Weights of a small mixture-of-experts language model, trained from scratch on English Wikipedia: width 192, a variant of Muon for the experts.
Below are experts of layer 4 (counted from 0) of a mixture-of-experts language model. Rows are named router (the router's row for the expert), gate (a neuron's input weights, with its number), up (a neuron's input weights, with its number) and show model dimensions 48-95. Each number is 128 + 32 x the weight over its row's rms, rounded and kept within 0 to 255. Numbers have three digits each.
After each expert's rows: a language model's description of what the expert responds to. This comes from a sample of Wikipedia text that the model never trained on.

# expert 28
router:068151173138140089101164144124123085099148117155146130165125122147101101097118151160107142108091127142142102075163165169110133087104022131153091
gate0:087096102174072054111166097065101106151106149169130145148154095164172117120099124165144174117107149050121124108135101119127150235096080158147169
up0:069098155086144077154167111124082151131127123148081094185150120123186102146132121144122169152116118116134188093147170105113149181103074116165080
gate1:066086146150100120136133150185108137148117127134137151180163152165136048132192141152141081115143177139126154140094174142081150086164119123109119
up1:080120120124123175171105154123105131173084124103125049128146175085119122141095109120135147112112129170121071080140100155086164102154137154139082
gate2:151149115152167137127092150083097158136138104156146103165046067131114139117076122142161169095074098112166105138167162144127106146143146113170167
up2:107135129159149181137194116184137124134107110124121155077157136170118183169125093119075101161134116152102126122144174102102145145139130154130087
gate3:139164100149169121101098127110178087139062114124168071131124146070191136113122167178175130142119100132201156142112040130115130164079107131142100
up3:152155157112166103129096176144087062151129159139157123141118113076102106155100110148113073124132118097113158124152172183107151134095031167109112
gate4:098151182149127151081156111129122093164107131046115132108067108179140114155094161164135131144095132128132118107075144132102155145136132163168159
up4:118131141092108137141140116116120160162194135117097111152109148088158100118163132147105136127082140107095098087146208172154115151143150089188158
gate5:153171118080063100134150135119121123122149119128184172085114191170197149112119186071118143135125135092088163153117148170133111148126101144090141
up5:084160115090178126159107162168123089057117167076107135136112131127113126092090127140133111100152110099066118085125101167117172133128103144112214
gate6:147144089130103139187164110161111106183126121132104164123149089098142115117151110148143172120124131136095179067142142174095081133128154164138128
up6:140084147150094131133117097222155133141059104129047177128120124183162085144175136114074120116157153113113105154113173140113108111169123189164138
gate7:069079153040119167166162063135159121081137083111151176143090168142105188156182197137131082094163173169112094150134131101169140127093078094129129
up7:145185148097138099111121120120084109149141055113132141077099045152097168094215104132121108160110094143121170073221117125184072199071128126164083
gate8:154157134122141095139116081109151119134107122117150129156122150071135155154146125180130112056077196129165183139160179149170127140143081121154156
up8:146132171138141139118125141129132155102092096145106131183154154135171096105082143133110107091130132125065081111106140117146177111109097147139062
gate9:153116124137049135113152169191131101116157151095127115117149161061140102098106075138089083169121164128108119081170150106158104105110078075148075
up9:153082165108188122103118184127139120134111100137148102115162147163144149150104131170150116137087134154063107085125120108129060106124127097088167
gate10:114159137084131145156108060130163115120105102164161150144137169092141115143116124181116120178123149162152151155138123127080115083160081180120130
up10:137179103177128119166102146090080148114126118125126070126146109157136181124142156117157097142099156132127086129147144114064096099052101100092156
gate11:096108127137161171107133178105153071146139171131121066212151156126091024111133191168165069052139158112132135107101121139133139183126104126126056
up11:130129125091086128061140078151146115137138163099140117142127064153185103121154122153083135157132098167131116144133102072141114106096125178138147
gate12:027088152133162110129135105087088151093108115180155128150111100099114105112163154142136137180141152122172112098110117166142168142185133162084128
up12:129153165131143016170115070161184063102145156132123152109087146200163158145083165153141090088137147085171144163155175180122143129096094148105107
gate13:155149139119099149073184139087163173060099148142134172155139091092170102106105092118105069124155142100139091137096123127165143077166143099157218
up13:199184092165126119086065147169182092118130120162165111103177137145146113082144126075067110106111115102159111142141135149123090109123152071117101
gate14:189113113142141119172150105100152127085164123125181170154107199139143141085159095104120130105138110171167083115103185119112174206124091140147100
up14:115154149153121109104146120102121149111147151111167162189125162119187061102143127143162116106076140150109153118163129177096136128169144097192093
gate15:106109127109095123137146160063109140158142165152120143125125105177127124136174128159120157156091086085097145111115147157025155146083090149151094
up15:082201102138136090175141129115136136124103153128125135164177188122095146119099140109175148090058143145147136119170098106110140128138096076179155
gate16:088143102095133129111130109152135122081048133149096110173082084126079065104144132163159170117123116133127163125119172131199092066096116131131137
up16:185146108136152079138172175154114025163057130109146129124126172092105113116070122128154157161114164158148088112122158116165103128121124177116128
gate17:116134161120111136106124125191085108076100146088092121080141204129185125168171092166158130208126167092144156136158142165057096101141151180166120
up17:104097111173188160147172128128108150076128057067074118137124108142167155136107144123140139148128183124176137136085092142092067116189140136141067
gate18:144102129152054146138144113127150148188136190123131085076172141082179105068161125123132101134113092118150107151122100141122151096159077142168065
up18:095179156112175165193111172118138138020102144141151094104135095200125118127089126110104094123067105116156120142158068172117118143113100126188103
gate19:133154089142168118166189167106120124105143076139124103155119125120081183163161157122140122105070158177098166167139070135150132082120126124175133
up19:107142176084130113133105122154125071074055144131134174133105091089125118059102180116087174155148167118140131121092158107150142102086201107123152
gate20:110119182172179144076067109171174089163120094143121109124178147154141124098056108119116123159131157114101164141115170099088085133133045216174102
up20:078118144111156093142150086160125138081145129142132119100105154158094173090131099131083146105154130138117106141183171109190094163143097132138139
Description: Word-internal syllables. Middle word pieces after a short consonant onset, mostly "le" after b, e.g. b-le-eding, Ath-le-te, plus -ple, -ble, -ight.

# expert 56
router:107127149122151080114128124136085124064166115139145168144094124147105139123106114163104128227129149136151104088089135185137164101088142116092116
gate0:095228069148106176074143094108071185138120151112186144151141155112169158207087209191086148138126154079091122117104115137134145165082119077112127
up0:159158048153115100121111051181109138140062072106165114123127196127169092159169135153136176128103135151109116132130126147079063119198141097180118
gate1:149153143145134163140120099156079093135162121107123130148158158131164168155097144153118100151038114129142082131094136127146109159171157084090121
up1:106124126124128150098145106162098079164119130083121074143137097140137138085154127135101091141090211168139094084077159076044148154157116099109124
gate2:174164145127118203113178136116128160069091098148101158146177122136117167159149104172082090131132110062109134152087095156138117192181124083146177
up2:121199147105136146136145073153142157106047097164097138171106120171153198113098153140087078121100107073116126153081119115145128210128138085143112
gate3:181141136124132100153114171107116129131109100105189101159135113154126154160104152127104090105135106099131169141092091068157076125064099162166104
up3:108172108108103106145149166199063099113092167148162096156115137172079176116137123107037176134175117116157107110134066085136125213132119095153138
gate4:098116139136103111136117126195136104097087118079129141151134149087186080122150188103149127128142088179149186170025156094148136139133081172125154
up4:130111191155192148142135075111087134119140139163171117117113100115137097043149193109062086111125096132090118182127084173176127144157063093078174
gate5:086135084104124140151101180138117108156121120191147138173104105170082136135073084143159108099116172143051109102097152161143190142163127156098190
up5:134175122105124154088089128135100106151116071140105114124184150150107123147095130159153101124074164124069138062160136152141080119142145161098102
gate6:098131141122097124135128090093073179068151137101083157144080140112094129108158126125187033164180169189067134125136119143121082130143111134072166
up6:083141173136076108166109147091059120115090102049050135104093064106082138119154096188093145145104144151146094124120145144095156132128110109059128
gate7:139135128161139165120131124137212136158139151143103140145156152081158137156113149130161110061126087124117169136124083148147137115131115163110134
up7:166117151192158061089118081169140180129103071111135162146124154105107125117111168181122076073138142091105132113100143169127131156109117139120094
gate8:113168155095129110118189169094161165100104097129142153141128147093143115152106156161124145138167138074061146175152148172093165082122090152170106
up8:147099116163109116104138094078092107147133106032141139125202160140132145145136133138155149123101155130155112120133156136090129128142121139152116
gate9:140080107136176066095140114156122118110142127148108140107162123147104181151115096092123113092116141120153131062112149147094104096154101144169116
up9:140095151117155077157140135089168096140092071155117065102107000148128123138132112083109195107107136120137101173146125096115104089142142117095129
gate10:129153100114202088082133040157075133121092084148109070102121091075125112175161168102171159132074103132131130124123129174150176173118066124079125
up10:069136126097158102127167156133111093116106118132128151116129096075175088139081192124144105152158185083114116093149092094146118105112130179124114
gate11:144085131141137127133148102188174132107160144143140099143106136103183144136133047122123141133165142157113132151097105095156068127123125173103172
up11:132104151177142155113144151162148162112138100125157101105108126073147077164080128185193139217129168153090141183105104139104062091164136119097187
gate12:073183116155142063128145112071123114138171144194143114136118169146084146160116116125128134138151112144169106140138138128066124081121068117142093
up12:145159113046205061161152175060080106084143131147098173158134185180139141152153149091162092091145120172125113169147094173101098129152094125120188
gate13:100128166158152109143167120117141073130127114133137137174149120103131134231157149161164100157127136121137143113114102101195187084113118139119130
up13:039135128132172119113164090128111118123175118141141132123134148076152195190129084134148078149150138105105106113142147130087138115173034082087130
gate14:155125114107125075123095155142124104119186100117118103140204128126142115091135114149104091095125090149155141087158141112134167097121127116170209
up14:146138149167119176189082105134112146117119090100107138200119115182117062164097233145169184162169076139105140083158128106050125073114109034082138
gate15:067126164073151150104112124150089078140086141091144132072147114147159142083110149165087105100167180188169072154137126110174212119157193074097151
up15:132169153152098132107119123133155151163118160095148142114095118096114119112128108121122077111151158144178083165169107160127162105119144110134136
gate16:152069158139160137109092119195175130105186125084130180145104135121174177137106103142102144152103131120160154092093169128120135169099150093083185
up16:143123125142118124136120134131129158149111110134130150094132147077113117166125125118145081091182055129145123111127143165079047142072109090088130
gate17:130156117152106109149123074158140154086091154121186157161107083102152160175137166153180121143138161153121159125072111113137106122120125111129214
up17:122116130164147125151142116099146121184165122102113094109099114061163165091127063109153137105118190129136156141135180131148111149105146079132093
gate18:154109098191110079097108106161145132116119138111111081124124158112067119169145036081120156152126122082173104106104145114104095099096196112064088
up18:135087097101117129143167136141111125140127189068172083102137184192134159153129085105144121121145152108145118157138157157118090092091128056064085
gate19:135102078148105124121163161121127131089122108091101105118104120116132102181170086119141131101098139194176206130077092202129091126174080139112062
up19:142185121116189115082150123130112139135148139118077117133096202182075147103150111106162119148130138112129221121114131126117130161127132129113101
gate20:131115127145140172110057038107108154109123098117153111129114151147089156156088080082160123112152119114172083117178179171127117156134112097172111
up20:119066103134144146136112111189117121143128161090073089135150174181115122098140086084147135099109145121150124066100132164084129160089129111138146
Description: Row ends and it. Line-ending pipes and table divider rows in wiki tables, plus the piece it inside words like Unit, dormitory, titled, and cr in cresting.

# expert 5
router:088148135136146084164135093132138067076131097112144134138119157154125111139116124094137134166136138111189120130035119104155153120153132129077103
gate0:136144080117126142136173137117147133138093148100113140115131122158121153171133174109112082158152070145059070220171143113123168081175118107101095
up0:150095127113146103132141153140118174083099082161089120143184111138153071168076180181122094135159167054112160130176150131112149100121135139109120
gate1:037148127101097080152172185177075153146128174115173141141153121129109168126099157105082087138061133145084133112064139155085141108147195131114113
up1:061181178132096111141133174166076159074056093131124159098116110169111141183109164092080104137164120059094052059121125114116133155108129174100161
gate2:113177148097138199181164154103082159133098049133104112175135150126124136187141159058098145138152157123146220123138182180169119136144156118129113
up2:105082135180148136115147150124118170071065068131106142172123088083101097115161148139075118184137168132139168141141114127153142136140135107130109
gate3:142145160110105099149070137130103155137142165081127154104130103128149201152141142165141109168112135088140214104170177151145130127096104112179144
up3:097124157114122119141111114123110174167086196033133125072168071144128162076148108155125128167124123064144129133187113119085160112121129116099120
gate4:125115186127126099113140100105120125163136108127136069096128078117142196118142057135114129077129147092082148132093148125094132152123081151095194
up4:120167111139065075097131046114134137138168173112153101127134180145150186138136151105171086125141155112127077114163168103101130203156100135167151
gate5:098144113136121093115112111135159125127120158116083115099094106193097094119127073109081100145181159105162132125080133146149174118131157117059159
up5:094134201086055100089155182124113052104143136150153124142153087131104096147159087039153140123088136134099117127131097118129161124142152163104106
gate6:063109138111096127097170146170130153146159091176133155097132122230106035074165064143128133142127135120115144183127194132162168132159102092142078
up6:088137141120157127096153088105134101175162059094096162144155101231134139158135107090140129140207121156082168079118127123092125081105106132114168
gate7:097117162137076147121087154170117130066090171117119167105116089136113172055175147127140096149158128105166103108163137143181141140128147063118138
up7:128113142146051196136124126117107177151135217088147126141110109109094136058076149141104064151131097161164154088083149187160127111113149148149211
gate8:077149080184144121124125172149186125111134144087124174113078162125129173147141076154120149128153121154105120133105052149074138152125173174116103
up8:163124092152096082164098128142115105114102150155114159091102151098111092143112112091112197107179131110183138165148154110115155148116141075162128
gate9:111093122121123107143160139157115086119163108152120149089150120112087085110089175123128125141140128084104059215153162154182142114142069077172150
up9:127115170063104195144089130124131117092035109127117138129120028137075173125108119101083143186138160064100164139119153117112128123179119116092102
gate10:145094147145134093113057158145053113120115118134138122146142107138122092151144154058137104073157161133171099072127178127164093148141112134116135
up10:128134126122064148138120087141119155149138092174141144123124070142080080165176128098165158190195087165143162128047061127118138172137135129127162
gate11:205162155109103156116117076125135115062113101181131112108129151085139113163150028089120193108164141125148120111143149098130104195115155124093074
up11:171150054134076077117190135089108166143074089125139098102161109158188118124102140141119113079131128103188051135123117087130180078177077126146140
gate12:155079166189124127127125080173138123168131115038114129113115080057131125143176127070171127142143147066182117132125114132140156106114146208075114
up12:120131127136083118078174122134115146130139085097154086125111132077092093145157145053141164097143128158164147138147155105102090042067119128120180
gate13:176120129124124186143165226136169171096130134147185134128154117120120084178115255120098066090140078118125159109137177158105106069060085157123073
up13:077176141091191128146106136173169163128128111168172127086155138157171186193109122131092118134073089065092128088086108145138154122104078150097149
gate14:162179105120218131127132118160071149077150139128137131147166129121152165119137088106145081131101137145103111129121107103095104105134142135120109
up14:110171092140150194085110090094130125087066127140129132119168093078175165084089145158139090146056141171125126089195130087100122148175185115152140
gate15:129123113111086150103147099097094155149107087143171147179124116143117099079170126139148112118128075070141150145135136165147183118172094187187128
up15:109171162089146118148139121139182177126077125085108128082121150088111095143188139090129165142092032160194167093162113151173111117132103097170082
gate16:098191137176126132133098149127019076071166156099129152108099114159148193156153096125164123111142128110168131136147119199100064121118103111099086
up16:138183141148169091093084123176107098175137143100145160056126119162166197131136093142148100116085128065166112130130141186136098128070106096103126
gate17:152141124139129093070104097122171201173147129152099170140105065134135173165116111107093204152162118121143110148087146134097130156085098164066045
up17:104134107130150180130131092093071179119132152075101132117101090151158132161143148060130155134137102184144171132108107107140140154108057128159146
gate18:143063124159136063125107111094161112054169152119101086177145132125144086148164124175081119163136156139193119152139150054202182146165139136157132
up18:167139159171171104162154104110150199068086087118151133128172122131135125214108165099046176124141115204189088114174126139119154082049085119165155
gate19:106108140163098102179094154118136096139148137089085161150146138141098130184131110100150124116120104090108152113154100099078090137115098082163180
up19:129136121092126154113064050122120151118133109147155088113086081145100140132127101147088169094159127174139110163137100159129139145109100125241124
gate20:156107135133097131092133100129102097149146099150136092142169158163132134072147081126140089159104129197100092120120193096116123130158174068171103
up20:154083147169121080087166126157112161194083133173130160044115110085153054140097106082091193135135082151161187116106126118114095150156159077100136
Description: Opening brackets and quotes. Opening parentheses, plus some quotes and square brackets, before units, dates, scores or asides, e.g. °C (°F), (born, (1904–1992).

# expert 52
router:100181101144118138128197103114127076101123116136161099112122124116123123140101145162141122173130108091192081115070125180122105126111118140122103
gate0:157139149087146164119105100080171061150164063103155128108180133151095153088117077137080155145102140131100075141142094078099166173158113139149113
up0:122102085160074133120162096157118139128161133134070119112154124127085120121146068171125121099090164177104167159139108076145151143163135192178165
gate1:153107100114149131173162160097117166095202101109109184126163138123123135099095147155130125121110164101107181096115189177170139097130150123108089
up1:063098120202111094129142152127116192107105124118111131120091151136100104109074200111155131125091169167105156126092092118141154148133126115179127
gate2:154136069081214089098088120091170131096088118106089094173134158125129122083101147159102140111085156128201125129136097136141122132142140110107104
up2:076152153219103132159147143133096135073115111164076091092128110081103175090149101204131160143125116158131101131114114118090113140181114073103154
gate3:067118102146197104151173082083054108126133118150118130097075135167119129077198100172100108159115120142097185168144110134145168154078111070154134
up3:120152178099063125152118087137109141184135149121176139129114134170096152127128120115098120142117161209101137130147123118125152065119106181135124
gate4:072108172132161101069154155154125153111099097136205123121084100203162097075134080164120117136189136154109127102113130111108134112108136093110115
up4:103149157094156129115165113178186169111123136168147141083113113109126134111125086142078186142170179165129132104110114155109061111120134140095101
gate5:131123141117074140123129080079116107128083117129138140172091124158168109127142171089143143141112076090091115125114115125155127085148099139151168
up5:153144149098101163191126159142144106112121153163133105129132124171094139140152181126096151193196097148163109137097134127131073088149149135121126
gate6:180127163206136128149157143146111080075117105107175132141116179118160106137128157138122143144100164155138065190113104124143129156153134158144151
up6:155125112189123107121148165209099076075119133167116133143147152141124103133126142224146201095115099114130030169108124097074109103137071147135147
gate7:148134131144131103193106121183056122102175119119108112106133114117177128116085136186133161186182080157065164172143069171096083152107095158107143
up7:123198138143156083183163149180165102079144112105139078133135125051105147098122116138220160141149076075174075169150097144091197129110112179159138
gate8:070095137091154076087160163168144132146160115136084149136118116109074165213075106104133159085140139100094127086170102084126086117160166144105131
up8:136136150111141123136111135176189171127075125123118135116138089143060161095154119116161179140178085200100077095033134179117053149155116157148122
gate9:106098132098089182102130107096200119139109140134141125143159115144088128144137099131167110098172135087112197079142122033118134102120108101110109
up9:157116049137188109127124056117131181123063145109163186145122150131081185109143174120126185130064138088138046138154120183153150126148139135094183
gate10:137134199130168094087091090163164108135126137153159136155137132097149185157062167142073104152162125117091162056113132149085076155111140138136119
up10:115182097085145149090197149114113173075094099160148127080155081135124134099152155153144184122102117152144096154133143116155134162114181102183113
gate11:097143136107112152110135114055146173150148159105169176117129127092112146087181112120135131181136089107118162142143080105145083163117138176109143
up11:171111063128154129103128131141101106122111087151210143157043159146145131109096106071067163054107110174086142110090123147148148163111146153125122
gate12:138145140086134155119112137150124104152127148162114163116138144134202156103081167081152176148085093114153125129148127172145099125191118110145153
up12:137125111157136119078080127142182142140117116179182085122125083190118076155164112116157058133150142146114141097125118077121121089147109174171113
gate13:173160171160177076133166117165115126147122130175177078153158127137128131114127136066160126122149127115134065124159099090218122113155151113116123
up13:148165126147159152059142127168198131164133092145085127174177106121125135082113143165050109158113119162074141167060108148135158098090120145063138
gate14:092113205170153070097104153150138129116123140074109109098135178184106082073103146113140107116111161101136139101110128170123158162150121125131139
up14:144118108152098097154130119144130142117109124163104133220166125219143147072183113107112118143157113094144076210195107072084120098130174093131158
gate15:173127150124149135123134152163111161088157090146100093137054148076157084112151127139152136122079127105163179072103091105149132116135230061089103
up15:132202127167177144164135149147078111105141107115092129115137151095100146159146132154137188104116122136140119126132118069125137106112116042109140
gate16:075078090157145174113147126094164180168148182154068117095134154102139135047060139111159139147125115100090107197170088176125172097111127075149146
up16:166138122132140140125074102118106095152147056139125153119076069080164120144107109074170181138099117130137119123155095022133084157076118184125085
gate17:105140103115153124168161089108127090131130104156163078115105126070134141147134151092102154085117073143147109133059097098109067105155127144146126
up17:092125094145126070075165122069128111097112112096135132164136112135118140168116173119192047130150152175170146196166077121136079167118129155126102
gate18:114091144130127115117122125092155130091100099138082062133156109107157096150133187164110117095124124073108068142152115154105125134086092199129147
up18:133134150130108178166127184154151141084174131109149113168076075088148089125066171114150173075141098124136116143141150075129118160135203154113084
gate19:146121113110199119148132081104073126089165080126125152141115129085136094060132133113196118195171138106129208116040074120129120139165187112173068
up19:099127120103133198153142187132143203128095089133155135087102160132107079145127183163034093136170162148140117140053113188204103101156131134165116
gate20:106131142111113117177129094162105076164125144124091157133157126174106146168099091124160145105081096158157142108075088131122136054101150141056104
up20:109137175139120140112080114124144184082106119154180146164117116110136094161152134133182158154175138076108071066079088124072052131127200145073135
Description: Line breaks in structured text. Line-break tokens ending infobox lines, table rows and list items, alone or joined to |, ), period or semicolon.

# expert 24
router:102116181115117144130172136156107124088105129104098145116107124144107134087161111169144183147107111148142098122090142149173139070103100141141086
gate0:118075171164128176117171143112127099117095126178125080098102119121147095214132122180126150138156151124139140160127143157182078140074152136108104
up0:126137143152162132138155188127173131082145138152110065086150129174100142148141184126165167142131153093119121122094142163096117076117112093128190
gate1:128148076138168123115169122145106152164086136084096138093099180181145139102198118094113144124169101111143105144125081148115086058096117142125080
up1:113134155187171118116122065148146121152154091074112129090165118083112085131111144160108073122075151141125134135125140142144142182119087132143066
gate2:123135074171126144128133147098085110131144107177152134113155081122128181173152062154185121121138122140129158091134103090111097179131103175168155
up2:159092165143062130172135152126116123092105167174180094151158129152108118152112145121100129119174142149135082109142151081170182072134116094119186
gate3:111131058044073111160104105119086118044121111091133135102127193125134152119081113145118154169132168109090074129100143162100133221137103105147134
up3:152162085092166089173158134109121202161107146114081149167116157152101112128122105148117136157177127120120105119121118120095190125105099173120112
gate4:164182124102109110137101116140113138153133139133175109073140117143180108087170113146125089159090141095110121095153164097148139170119180194137095
up4:122145091148152082160071085122114134136177195085168100134107142079140107159229101140085114123136148135189076095129167114106110134104103126150127
gate5:136195097121096142156086059153132140092112074173091125147139147151161051144118144137103149124151148168130102152096129162137102131165104111169127
up5:150158139149087194143132141137104141165126113106121111129141110127089133165196127128080149133082049077149129161130164145161160115123155159065120
gate6:148123141158132198164125166145127162127062064125121143130098196108141141082173138129060176159144126112182104153147131165129081113136159150136095
up6:116170104137111141196149083114115133187138150150120136112108155128132158081127086133157148143133107132089169100187150154160104168163157214114163
gate7:129102108153128105117139121069132118151116116107094142102192112130119155192138124163119152133102087096119134144096212148187135127134124110152162
up7:126140119193133153120143060129089157146133138092101166133111064081143124115150136151097130134119116140145108061157135158137085109071124115124065
gate8:116152112058112118118117135104085095098158150129099140134140242144116093117118104107103098098096110135149122113115114154120101145124111089111147
up8:118141119187154112171160160102070119109150099117173151111123124142140134104123182123070106102120081141148142165175177118131137106110030172083107
gate9:071175103154174147093098146088155144175120145142111130104111109057144125121139139078120150126144147161172153161147034154087175095131118127095125
up9:140131160186153149135192138102074104146111137128152088167125156133149118072113136159179145129167083125132123092125111135208148144126211120089119
gate10:063118169132166143107038120142100115179107135098120090171105165065097124101088188090139162144135134144114129141111165187132160165082160120165164
up10:135143185157127133097103081120139144091091083087132131092136147116140103156114108158168152124080177134169165151167157159145079132117176161083161
gate11:089143095092171101161153106127120131065103159173131111175135120192193156114144123133135082137121129127202143105100144068060158157104068109107122
up11:121136139096136072175137137120153122102090132161148136137120104129129132091167142107078136104114146203189135136093177157086162117203070119177158
gate12:157134105100152178110114137113100093121126135196042105134129122096115171167142139143147106146164105124192157160117111084095147132111182087144147
up12:089145045145115138122121133151088139170132133166044090159097134138169151203118116119135125049134109120172109088162121066125122107120121089123154
gate13:124118105133148139123121137085117049131093179189097093084129141120115174109137147117140132101114098118116106138138167150123102149142182075095177
up13:126088146116197147136136122154097179102121115171204140071175117133091099168159137161085151123107156130122097100121130076148150134080149066141111
gate14:111078083178099158126145152088115168131141141145133131169147177103144183082175156152138106132162129100115181048102103115145117156103142160093100
up14:186098098110091184070155108121133159149132145138123155180154110128134139079190068133165152111179105119117123104118141165135159150093118073162092
gate15:095093075134152101087156103129171171106155101112116141166117139158115142083152137088116141171084114123123129133134144153101143110148091199143147
up15:088127153138111124115143150107141171117079129118136123169101119113189180081127143170095146136107093096129186103135158125168157159097099121155119
gate16:176111100131161146122088137074110152122097122138104152132140174152167093118117123161179132112126150140102160133075160148116140104174143100212125
up16:168147162141150143193178148144143157110155142139157120097170168129148121093134112110140139129123122141183141128184165148114160062168078090110107
gate17:166153126100117131136102138156085100037095194081113163108177078126158053119168156055106139125081126083122108126116146143149137122166161092133100
up17:103163156094101145133137111133127083168123113178073169126142126121156122182218133098102119140117120098120111071102138132162138145140131082136200
gate18:149144142144126170144134142124097119100210148134108101170133098199111131134141150122116174128110124028116094091132161171078106104130112145149093
up18:135094095107160092113103106086164111177193139124113146127146157133140075104168095098194109138101124091128150103132094101134127070125105129141129
gate19:145092124129084110123165119118054119173084160146088141168155125097070173129115101171120101100074088149159148107090181187127137144155131103149124
up19:115075145116109101086161117111133093135097114146139198094127141120162090130133138124167156103168072094188128111082076146154052087234112101137096
gate20:108171111119164130153138175150122173122129098133161160103120180113156081149099132119159084156099166071132130142144104103127137127107090170116139
up20:105104129127102138161137115150103063108072093139115128169131120123103099128121151124196115126140166079133117110180089143184058149117220082134185
Description: Letter y endings. The letter y inside or ending words (Actinopterygii, Holy, holotype, narrowly) and endings like -ry, -ie, -ty, -ly, -ary.

# expert 34
router:085099188194118149112121158129044089093107114132156090152120132153152107109147164155097126115115159130125137103100169105149151067154107139100124
gate0:143110154100128121132091094111102070107078100150070113107145123095158164117131134126170143056102119084122117111130121196131070098129138157116205
up0:148099126174172130175162118178158141124143096131181130125189138135116129143135131128090100110144174117152097128169184070167092151136151091093120
gate1:204122137162135124107085146107171140173158112087121158147177183192157092152142134196084165084111095053171132151158113111161097171134196087139118
up1:182154201181182079162169115111052084117107101162104088099140195156180182129082136124159171177108128152116077129144154135158104093064090148169182
gate2:103149097140149107103085160120151067114121107066093073133164141087126155133146098108157151113091102123102194117119112103135110152157142113141125
up2:172100116103165103143126097104134132072145160099136139147109145129081093154065050170190118146109188141132110140132191128152094138132170100139184
gate3:122192138125147074138144083182148113090140126165153110154156073138143148143102075134117112209152141155114176080133118119106228131085112194107170
up3:068077155117128186148179160148162155120142143043133095096134097106107116161111117108111108114131168107091099149072164130124098060123102077138097
gate4:104136172155108139162169092148106177148123158162088132092159087141104146124131132131172091081114100124111148141120135108126137157116101162096080
up4:154103154135151200134167072170175145123149081117151123116130217165202101125140094170126172174137115145094150142116102188100141124094146160127127
gate5:140102118149111102122121145154097072107111071146167132165086171140194106082150113176135172155139111184118133155156142113122135104074147128128201
up5:167158134101138149070120103130147085184182086144113109180141142134155157092200216129164091119149121162097130142079152150174124116126125074147192
gate6:167153119175079109161128127129099187086109152148152145122140115134114147184144157166151105121080165126145131104167112099082051146158133086161106
up6:185081171163113111126124167098173110089168085089130155093095121185110129087136160100089125132170124139118124152113137112123124070114191103070112
gate7:124136136134171143146126153195108064075141107152156090133155105110122096157118147125118146128129101107138118144162115105118125088123085089077111
up7:087157139090176150086142170122032174154153109126113143128117064120087088181145119157134158151097096150158157152099130035137116115120077119133153
gate8:158108133125151152142079152151119113127088115162133071103133151156153103151147118207111134140126128122124110096145114133161102193124099109133112
up8:129139146146189132123105125162062153088199124111081098135092170177181143184076088120136121167102095131112213089138144113159159140147162149133125
gate9:146146123152123099131136096112148165142078078116129098120101098079066051123121116159117154165072092157099062170099116129110078147074137153062167
up9:155162141140148169126156200131173121134061115093141131100115117170163115155138114119121182188081144105109114196073105136130109189177161174117173
gate10:161125139175173118137130124122106118091150083172131142169189131163168108118100110147141157169125071101174124122114148173091136169098141129138128
up10:151116088216089155134148119107104145143096115126141079174119132162120115138130140111178120170081104160224154159119108118109087099095110122136142
gate11:148118116127146093165147088126146127127165163125106164020097127089086170134152082155140125146103161097060144151115119155145193161184110121108168
up11:190110100137147101141087151211136141136096119161088166130099122100113079116119122186105130159120091138152170122169081140176120094190164092147151
gate12:134073136134110102154072144167113110203084153128110097165074146069117168124129205113099124166133158143124087132122128124132123116108120084080152
up12:069126116093145170188087142116114120151147156097184156096102122146058087245135100140182092122144177104116143118021122147159154146114084106109134
gate13:087103132161109121152113116135108166062124152098140113098153160120147106110104165178103148121151096168117168128138146150080107142171083141163121
up13:090131123143125144167109164173091120056065165155146103137103092073142116131115201154131163086085157153145183173094143150159105140167111131129083
gate14:095149100177098119159148138142080109111118128138163107135078148143124197127117134138128170134104066118137108161051077146135125108110141134105118
up14:141125110098159152106072117165074124128107150114141118126076130125114067084060109149180136122107163167082129152170147179132195044103146160182094
gate15:108160128182168090070074166141079131181119160092127099171149188104115133158185141155122119101151126119133110124129137106209139095102194110156136
up15:125087150171138119105062112123123117133150161123145153113114088149160123072179138188092114154173139125140170150121174169114119136094106192117093
gate16:133160119068145113134137155106055126067130143112133107120190131116073079113154090101139132081086197171156155141096157096080132096154149175129151
up16:164128125182113166113147142103122168120152098141128085112083098146100120094128149155158184156159120182152134121151119123133124104084071163139079
gate17:166086081147070114167089149173128079135128132132138096202134139194127218129147168099119187109111201097099074102172218075146109162163105128098080
up17:134165121117106078123085098133034139112153077078159104183102095121126102075101135140117089131136077139128071139125168103073095115144127149106100
gate18:142134140120082141092139124160062098140092078137122083119131089113146201104170149095057076168138171127177100135186102184129088129102116087072087
up18:134125105130158229174139163186113028132168152128138154116129141086154165141155143111142132133107168179163112071116140130110124061060083172144106
gate19:138170071131123087155067123112052106085146178145148102121134070171141132107111124079162102112096112127124147169164163050098085167174167158107093
up19:168122170065104148123105134128108155141096146170115127131117193070171099093122141114164141106158141148129114142071087068139212091143154095154135
gate20:128067116067074114087123124095072117125133107149130162078100104143133133157083161117162107139135094138159112126095131161159142117119198152187167
up20:097151065185112106137125117146159130197157093125142080141115208159076167092134120116131134105145163199097120091056134132112112085155119049101069
Description: Pieces after f or v. Word pieces after an opening f, F or v, such as f-our, f-ulf-illed, f-uture, f-riend, plus endings like -ious and -ior.